Experts of a small language model: a sigmoid router.
Below are experts of layer 15 (counted from 0) of a mixture-of-experts language model. Rows are named router (the router's row for the expert), gate (a neuron's input weights, with its number), up (a neuron's input weights, with its number) and show model dimensions 0-127. Each number is 128 + 32 x the weight over its row's rms, rounded and kept within 0 to 255. Numbers have three digits each.
After each expert's rows: "gets" lists some tokens that make up at least twice as much of what it gets as of all text. This comes from a sample of Wikipedia text that the model never trained on. Tokens count by the router's weight.

# expert 78
router:089097135070145142166137187128111128127110182091117150145131138132148111137116113128139128148108083119163131138116123157165148143121140108154125102036168218098178089146198100169108116128115093128099136156156126102131189086153112087127137097159103132179154153202142121122157084197071157144112133185130140065071136072059132154108092105101106203112122115116103128119183127133134169150142
gate0:163133139178183147131132107171114094074092154110058082105099180143118126143140147179182077099098077078139145129151095097160095085136174114127100093133097146138134086185193139151116165119097187119101087101137140172160187177145148152138095126110127102107098103086150194202123162100174116103132124095073136161149110127152146062122120123120152121086099175120086142132141159140072146100122
up0:160152113147155099156172119077151110098178057060167106139153102094117121138117157105122163163133148193101112118176167192127121133160130088106147091115178202122116108102133095175130128116150156178093132110121100116130071188124146157177158170117133148167059114073159102092143133155132130099129058096090122141172127059143090140126124116126140116089107119127199210128116109114123108089147
gate1:104128187093123113141118191176117125099157184128102134160126191151135106106184165144086107110131167132112127153090111178109103170133113108121194175135046127061103090120098145107147186162083112080116124155129132129168134100173076112127089106186070116124133203128081183157154179120138118143110118124121105048132128102119113169156088154137148133166108077132110140091140149114104175172104
up1:122147112115099140118091146110124071029129154136130101153131116147059038090058171117134127149148131137172160148159098111098099131167093159058167106135180104092076137171109147173152139119126144146165082124179119164150206136167098110151132151125123117116140120109131103144137115147136162097177179165137157147111160084178153131042119158151098112167128129077170143101130146153118101084095
gets: " in", " of", " was", " is", " to", " with"

# expert 6
router:077095133092148121109181128155159121122125149149146146127203157040114089108071130110103120109128084135127200132146136145099097130130196125155111126075126128142137144080150140145079125091073078131134058126168124103142167089107101083148179105170105137186137175140181116157149142155120187141161116136120094114155153137092168142165108131100030135107141156095112157135141092193112175153101
gate0:126070129128150151152142172114172164173132127085148151122119144104128084050131183158103113147102138105097116161131123112137130151163132116138090111066142110118066170128185118147119109137137130186159088133147171117189136178101172118092122070195084158094099105152074095144157113183106176136109115101155148153105101104084137134139186130096144082134117238091059094116108116128149100137115
up0:147115088125106084131118116122100146221097146079126124129123063125090159123204115121151148123111171111110071079144082174098089157081089204104086114163139089094135183144096129050108112108134141151096133158087157098113109161144120075142128138100155095132145109122082097144110064163129109124163144176194176146129168124123155153135105114149136133081180151185131134141131163104130082172168
gate1:058157105181096142161133113136137079108135105161056107149177169131116048152068096175130092155103095115159176090143166194162141148107072141163143101124073127098125088123093148075087130136086129125160090138060115164159102138127148124134123129164174121134154135130122122100091157125126141180105178116101162118167144166095166185111166067123103157179079122082138157163099138143130161121158
up1:114088088084149137118127169113140081127118075157122165170111167171122146110089220142153157137089183086106138170050176141088147056138218127132163175154116129143074099110089100126144037093157167143089153119136103093124159133133114114155109169152117128155138128168148151105133119128135123105157126126158122129101166183127124127104089107148135070109134175084131065202119133128118155119143
gets: " that", ",", " the", "201", " However", "200"

# expert 129
router:139062120100127117116149121112128146104097163145152079125167176119154108116095176132065110147098068195169132117154089143106143177136135107142118126096139127095135105117141138180133130116123113131123056132153106095152166081191126106099135085152117081113180114157191092132174090153115121210139075240132111106119108090123169154142061134105147179128137148157092184113164135114178122134146
gate0:142143173104072110091146128174100144080136082127170151150095158112170181114157144147088119104160104153121106100127169180132142117140131178176185138037083125066157133155122132148091146078103122117145181154153098113097119110139127168093089155129128143132124150132183136087186106115057149122110111089142101185128077137183151141112076101132107118174134143185096139049132155125075118167172
up0:083098077116178102208129135094109139131136101090193102055144089156076087119130127107167116124113161154148137138122091137059138111096124183120160106080160054101115197167103115089124091142113173149097116153186165119164114153181163181131111122111137135151140134122148130129155159072137171144104056080159085094116130128158091128122077123126134131184129129129147160101146144099136150122208
gate1:139134131094118081116154152131109164048145138114128057126126144083139149137186075111124132089166152103105139189114175155156120130105085098092076124060112117115179107147132109131143176043112193119136144129122107136173101104135125129121120117114155113125157158135114152204122157171197090135135036152139140119151119133131093157127109173193183061116147072137114098137117122155125187104101
up1:087118095166105158127096145114123134149152120121121099144143140088119101133105106135160128154193096096179079137082175155086124088104120061122195111077116155194132104058116131141156068131125111177115104084138152198123148106119128175154085098115222135139193163081143115097132129127131145134177133114106105064144104089128140077110091096093157119133162166113105152163170121149200113106150
gets: ":", " |", " of", " with", ";", " for"

# expert 142
router:141071133118161126193166117116118125113141150101162147121159091111054091094075098108152079098142088109179166143113125176120177153113169134156114096108198160092175142120139119155113084104144086090099085128189120088138114088152144086131157117158205143163185160164142113073134093151090149187111116138125089061141128142102177106089137141122111159121142132165111141118152036099140147092121
gate0:167197111174131128106067134144161136085123130145076135107164102126111085116122094109119163159150110162147148140077132132074166050095130125120131120137153109095147184158157109170036060125096099120111151079199139170127082132072154099075160093133170097132175127147141158136112142112137115136165162132141158135094160152139078056124144175197116144100081150095121130173089113144137136142093
up0:062104122158146116194175150147113111139144175174150081128087142144119106133121097193093142098072115112141097115122136076126089121132124138167138106118148139126133104143163160104144080113138131111138167144181199130120086142072063126122230137123082121158152109164163147082140118120146042173140133116160088159134072092133103107132121145144187126134133114091164076120093094206171147147098
gate1:112139108137189149106138071101114050085100092148098183149130122149099113146125157138132079157071169115112169177161076091100123103121193122161150148161153088136154162144074122147127136087110156129158084131080146114095106144091149126114100117112181161187096062129141131124086164165112123137102125131146173076091179166087136175146147155176102125190081179112127105099134057114138129142181
up1:096120122134172114130173072100080163108089165091058145081128158118069076103131121091127195165105182138143092184169090119120159147090129150133122110155093124195151162092110125094189068154141187140160121118116178136081180132108141076099107130145212107105139117147136174162164098141117155138161129134118153108147146088143118134064117091163117104103191122112129172092089099111144153126146
gets: " is", " was", " film", " a", " also", " television"

# expert 122
router:086100138042202102151148181149121134101107138140169086155119137104147098122147138095088135152132061093110163113116123176135121111084170182124114149127183117074164124107151113134132119102112092154078115121126143133157152114136144108124162124147166139143153147120119126160070047149086169187097097185140162085100137131105135159115114085083107221157087125095126131154118081189188148102179
gate0:086079154128106107091168118115152095159058137141147099163119100171130139149103182123104113126132112093159133070095098106129090101132076067063184137083097099134124198117107062126147124051127191099139124152183143121162176137124117172190144121142151074096144149158116140124108140201155125138145111144116128091089133136119159132204116129148193116161105083158159127129124130143108079190137
up0:113120150170116161132176061139150099126097133109103149119173173142148071119138146136142103149169179176114142197100145143151100122139173127149125109141127068107088113158098160113153094115142123144097166171194060130154153135105095146158084049185112099083153102113162153162131124145115112076147143194166154081045099183120069063133084133098121129125136114081096118116146159161103136153130
gate1:132187087107160128145122118101182083085155153113139078136094159157148078140140105140124120133118127089104114116114155137113160142069102153132127109143091130099128175116124150122194099097095126164147120097110113110164149113085142087149177073100142113174175154189134132157104143122146171088123106225133130190162103166085143128118136108043114138154146075125125076097106112151013122162170
up1:151171083175120152192101184163130116128133085080087122120124137105126079181125169149120049087146149137108063146128102113083132155136135130136137119145088127146164181153111118060119105165144183118081188120108126087135135174123138076139141150156084116121107151135166093188044149103117123100138084135114128140157112129147124211189129107144127127169142048100093163158133096141138164085110
gets: " |\n", "\n", ".\n\n", " (", ")\n", "\n\n"

# expert 48
router:109134207115112169082139169142118085144112185168164150120126122103117137066077179104068125155136070115184139130137143144128167145079149115114091096114109163038128106092159110196128067146057135103105064093110106117177181122174112084107144091176143133120160160133135113117109108148129146165097083186122112093133152144142148174142108135084139187121139118122125144110168106162146159089158
gate0:113120174040140125138128114149161132142141162154033126161097132099170103105092094184127117169152129121137167120097116135132100107128145151106165160098099103140139079145158124107141134141088112084097083067100092113110139167130173191160143143098150109153102148097145117126138129070090078117154122222102140183083134067201120147164169115075181187143107179122146113137121129164108170129114
up0:138152160093059088141087064145122109134124069077136124082123100145124154079140145105132083176123092114113123159132133122098067129119075141099115146150168146127148067165184118133114176132156172152149085094136119132076146213175104146136129131165220201102161130137136141127134042135142090163148073141111121110168162138119127178170151101119142141184141150089103107099086116151108107120133
gate1:156147131157157135121132129095101135098112135116157151172099131138046142112183121125121129127111064143093095120105103090143147102171134142109122085150096194145155079083117072146124085156129171071180119141101158146147145091121097129087133179089223079119074170094095110170171147096118146141103085160194181124120134131147146115116110112144121111168136126140117171117044149199167103171100
up1:182153127117094117120078122120130130130112107128173186169123102124076139103166103105186135172020116112070120128133134071104184142150138160182146170100113249110161148159155082106151117123148120174149152099102121167143147085113084090094086127161167130125168066102095128128149115125149138087114138145111135143136132155120088105152095108130120116059096160135136129054167145177132122109138
gets: ".\n\n", "==", "==\n", "\n\n", "===", "."

# expert 30
router:124106136057137170186154162137090156056134217131111112096157098096104095139123099106125107136147124156162103132134086155088162149135141082130108118111146164123168064127190116138100120110121092097092094162168146129135144143203109098152164094148113129172166180172131105102176069117053181165155111137119118083121139113094194130100131092108072173126171071107119128128138099173138146159131
gate0:157108098115121143165152166186118102099141143163107136194176106096128118056120159116089191075129108120120116129104126176103144150115097117162099129149139084070169141132121144096077084120108143179105131065209125139088136081135178110114118180098123077126136141143098090152168106091097139077088158165157126103161137137142154115169078092099132144190140112127185115157152106156223155101139
up0:140113177163068102107136109157137106182114127177180095139124118101102146112121140122079118139181185116143120098129129172114151143197136124135131125133175126121114109216141134124137083094132085103180086130070114084132127109014148038129154087129120150168128108127176116123132155160098071088181177124138154119124128111112170109166159191179143100096098121122082125143107166156102146103141
gate1:132173188130159138138081160088149085141109144110096083131180088121116078201149191147106162133118096078127095172151145139136128137134121137095131153105091106108176135148127122115083124164085081124110122162191170167159141122135159097119152122090038133113165133135146073139153101098179108127110120083090097142129117094141154187120166207097139110081118188126101149111118093070202123091114
up1:117154132226139152189128137128179102132116106129159134091134122175069099139183139131090100063078118134154150173115137147165119080111091100152122181137123129127104109124155127140151122155085114110150203174117172162099149132107164168162139133141147149111065091094178062157064131098175083135075101156125075082133156092136177111124103173060126089133110120121135134101155131160180144143101
gets: " a", " was", " is", " as", " an", " were"

# expert 74
router:105108158052197119137156126142160087136175138128231142145180167153133103089109106128146090117116105149155120109179130108139138190153164135134089110107143163079139126123162141159073115131106079143085090147138137119174143123147163111076126136128094131146177153153134091119103120132131170168119087155164107107117170064096218129107153039112099129119157115161079099114142160105185110117182
gate0:124101111100117065088116148229122154143160152134155185116109087116107088119174193056056156124115123159052136150112132112105142131170191163144132095134144156114111121198128076114175171148135107192144142112127123067157097113100125072116098143116153121167133112127057134100143109135145128090139132099112167099136072124168168190149097065138124125142141145121109090173108107119143145133155
up0:135131115099115111116150163136115065081110153138115101104203086105204119148080152214168108118109156093166112166068130131177089122144171125115128136111109166123146140085118126122157131100164180127044103162163139146126124127092093133125114080080133133112078117123175131109099095112057119125135100146136150102136167109149065184141188145130214141102100161088100176137158147129114108181148
gate1:189135141083069091168122140139096115114088129058089163130157145121115102113171073062168157169101098121161180113189124144182159200127103117172147088132127167086140097110131114137110164149132156149088153127145184087092137124130087090107099087100097143071153125104116108137115153151169094097118068147152039129096135162126134170126169104138113135165161155190116159099174122160131105150157
up1:145160092115118118093167078125108162174109165109112127096119134132133115128192095105115185155077060151136140118110100113191111164154155105139138064194131160180093147189128124106110140129079159106149080097143088141089163161047076108127089142123106151142119128123157160191150151143093138172125077120195118158095084121063110130078120155127126148146087180163136130148178100163084107144155
gets: " ", "–", " Set", "−"

# expert 18
router:128062153069147073117181137093145107131138139149153099147145145089115092160125159103098080133082126113136122092135152199130159145094133169170138133143143130078146116140191147230133126139079114067086092110110162136126170132117120094106161047121152150121128173127108094139128122172160147148135081147087144087109174090127135153092146080106118204112189129163120131129122087168173168064115
gate0:140130157131065064166095147158131094140143133100184083130125134065110208155083092158170118166167197152147155104166122141072113087164125057098109167117104114099075139149161160110212177158134088136091106101140151121143164083116156160133137151167101110163107158151097102122119130059137146116144103074121113154119101132135087082117095152139113118195104100140155177157095120157158132143096
up0:172099124147136147161105124200115137095112125145108121163052118095148132077147138154150106094122114182163168054137119198137120135120146074134091098131140154094145121160131074079095104154164115122142104123138089086208121120149073164093129100108082171165107124164150118178173153098115156082089129045122165122189132161094119108129119203109079169128098089133136155123113165119159158119163
gate1:167175115115114149106180131129110104121142062184104117097151105065154070139151127147100071184133186159109143122159171121120081157111110111169095128119070176169137109159161140179154114083114127128104155133107106166142092144185119091127131103092134136150116100145112118150068164100103208081143092119105135068108111176147132157112124171109096180127156112138111147081147169124108201079054
up1:118107104119136130125108152126122150144152099158192094115134096164131124136143213118154156125085137106118169144113139139140135191085109098051108165173191151119149155085065085133138140140175135113122109156147130144155106150109161160057085074163116094105069088128077094134149149130107154136087146079161109134131081183135175164081137161145050137121144134229106122167116143101159114123165
gets: " ", " c", "\n", "H", "–", " h"

# expert 159
router:099117170114109103150155131159103068064119155158177180096167141123140080138113126090123149124107101135165155103141114163144128162086163159127087113133155166081136097099171095116144081091108165080123058174139125092193190136136146116119119123162140098078148142181151121086100081113086167142106080183150151087113132125096131198158137092092076176169108100183105115179143109124122143114193
gate0:051170138161107105077129080118127168108129101133146170116121144112117153126107194178165153085081119132121143116075075149072096114129148129142138117115128144085164114086097176114134120083112144157118065126126119137105148120145155146125170084156148128165112095089141143075062078179142132148069117137112073131114148169211171172164219124121142133104068152167165100114136124162158149115176
up0:131132113162135098123141140151137144117145086092102135122137203137082161138050096158147122141169078089073131095094089139113039059118105110153164138153154078122133109164118141130146161173179111154129107069141103119084165125143154093209136095090133147108165125091139126123108113220171141122109094197138152150072158118098126159176114119142101158101082105173174097120120112135158173137146
gate1:108161091104098107099158127176119207057092148094116201123113082092150169084108145148140119118163214153115098154131125126101125122083127153194120153102137114102108161146151135154145142123157134188088118170159128155077127113099077158101093130230091133152139164138167133121119121073137154142135162140132072076097166124109128130167112069072125150152080142116122089105161079144144124088146
up1:098088166076102131124107119112173102121133210096141133164031145121150134139148141109175127078101133190161132082058165094080165183123100133085135106160114111140125140136162106151087176094079124100142162118125129222092094107112145082103129168074144137132137105140145203078131142126146159149134107118159111128175110156099118152095089134160091186160133125098142125158152150073121109146173
gets: ".\n\n", "==", "\n\n", " B", " |\n\n", "==="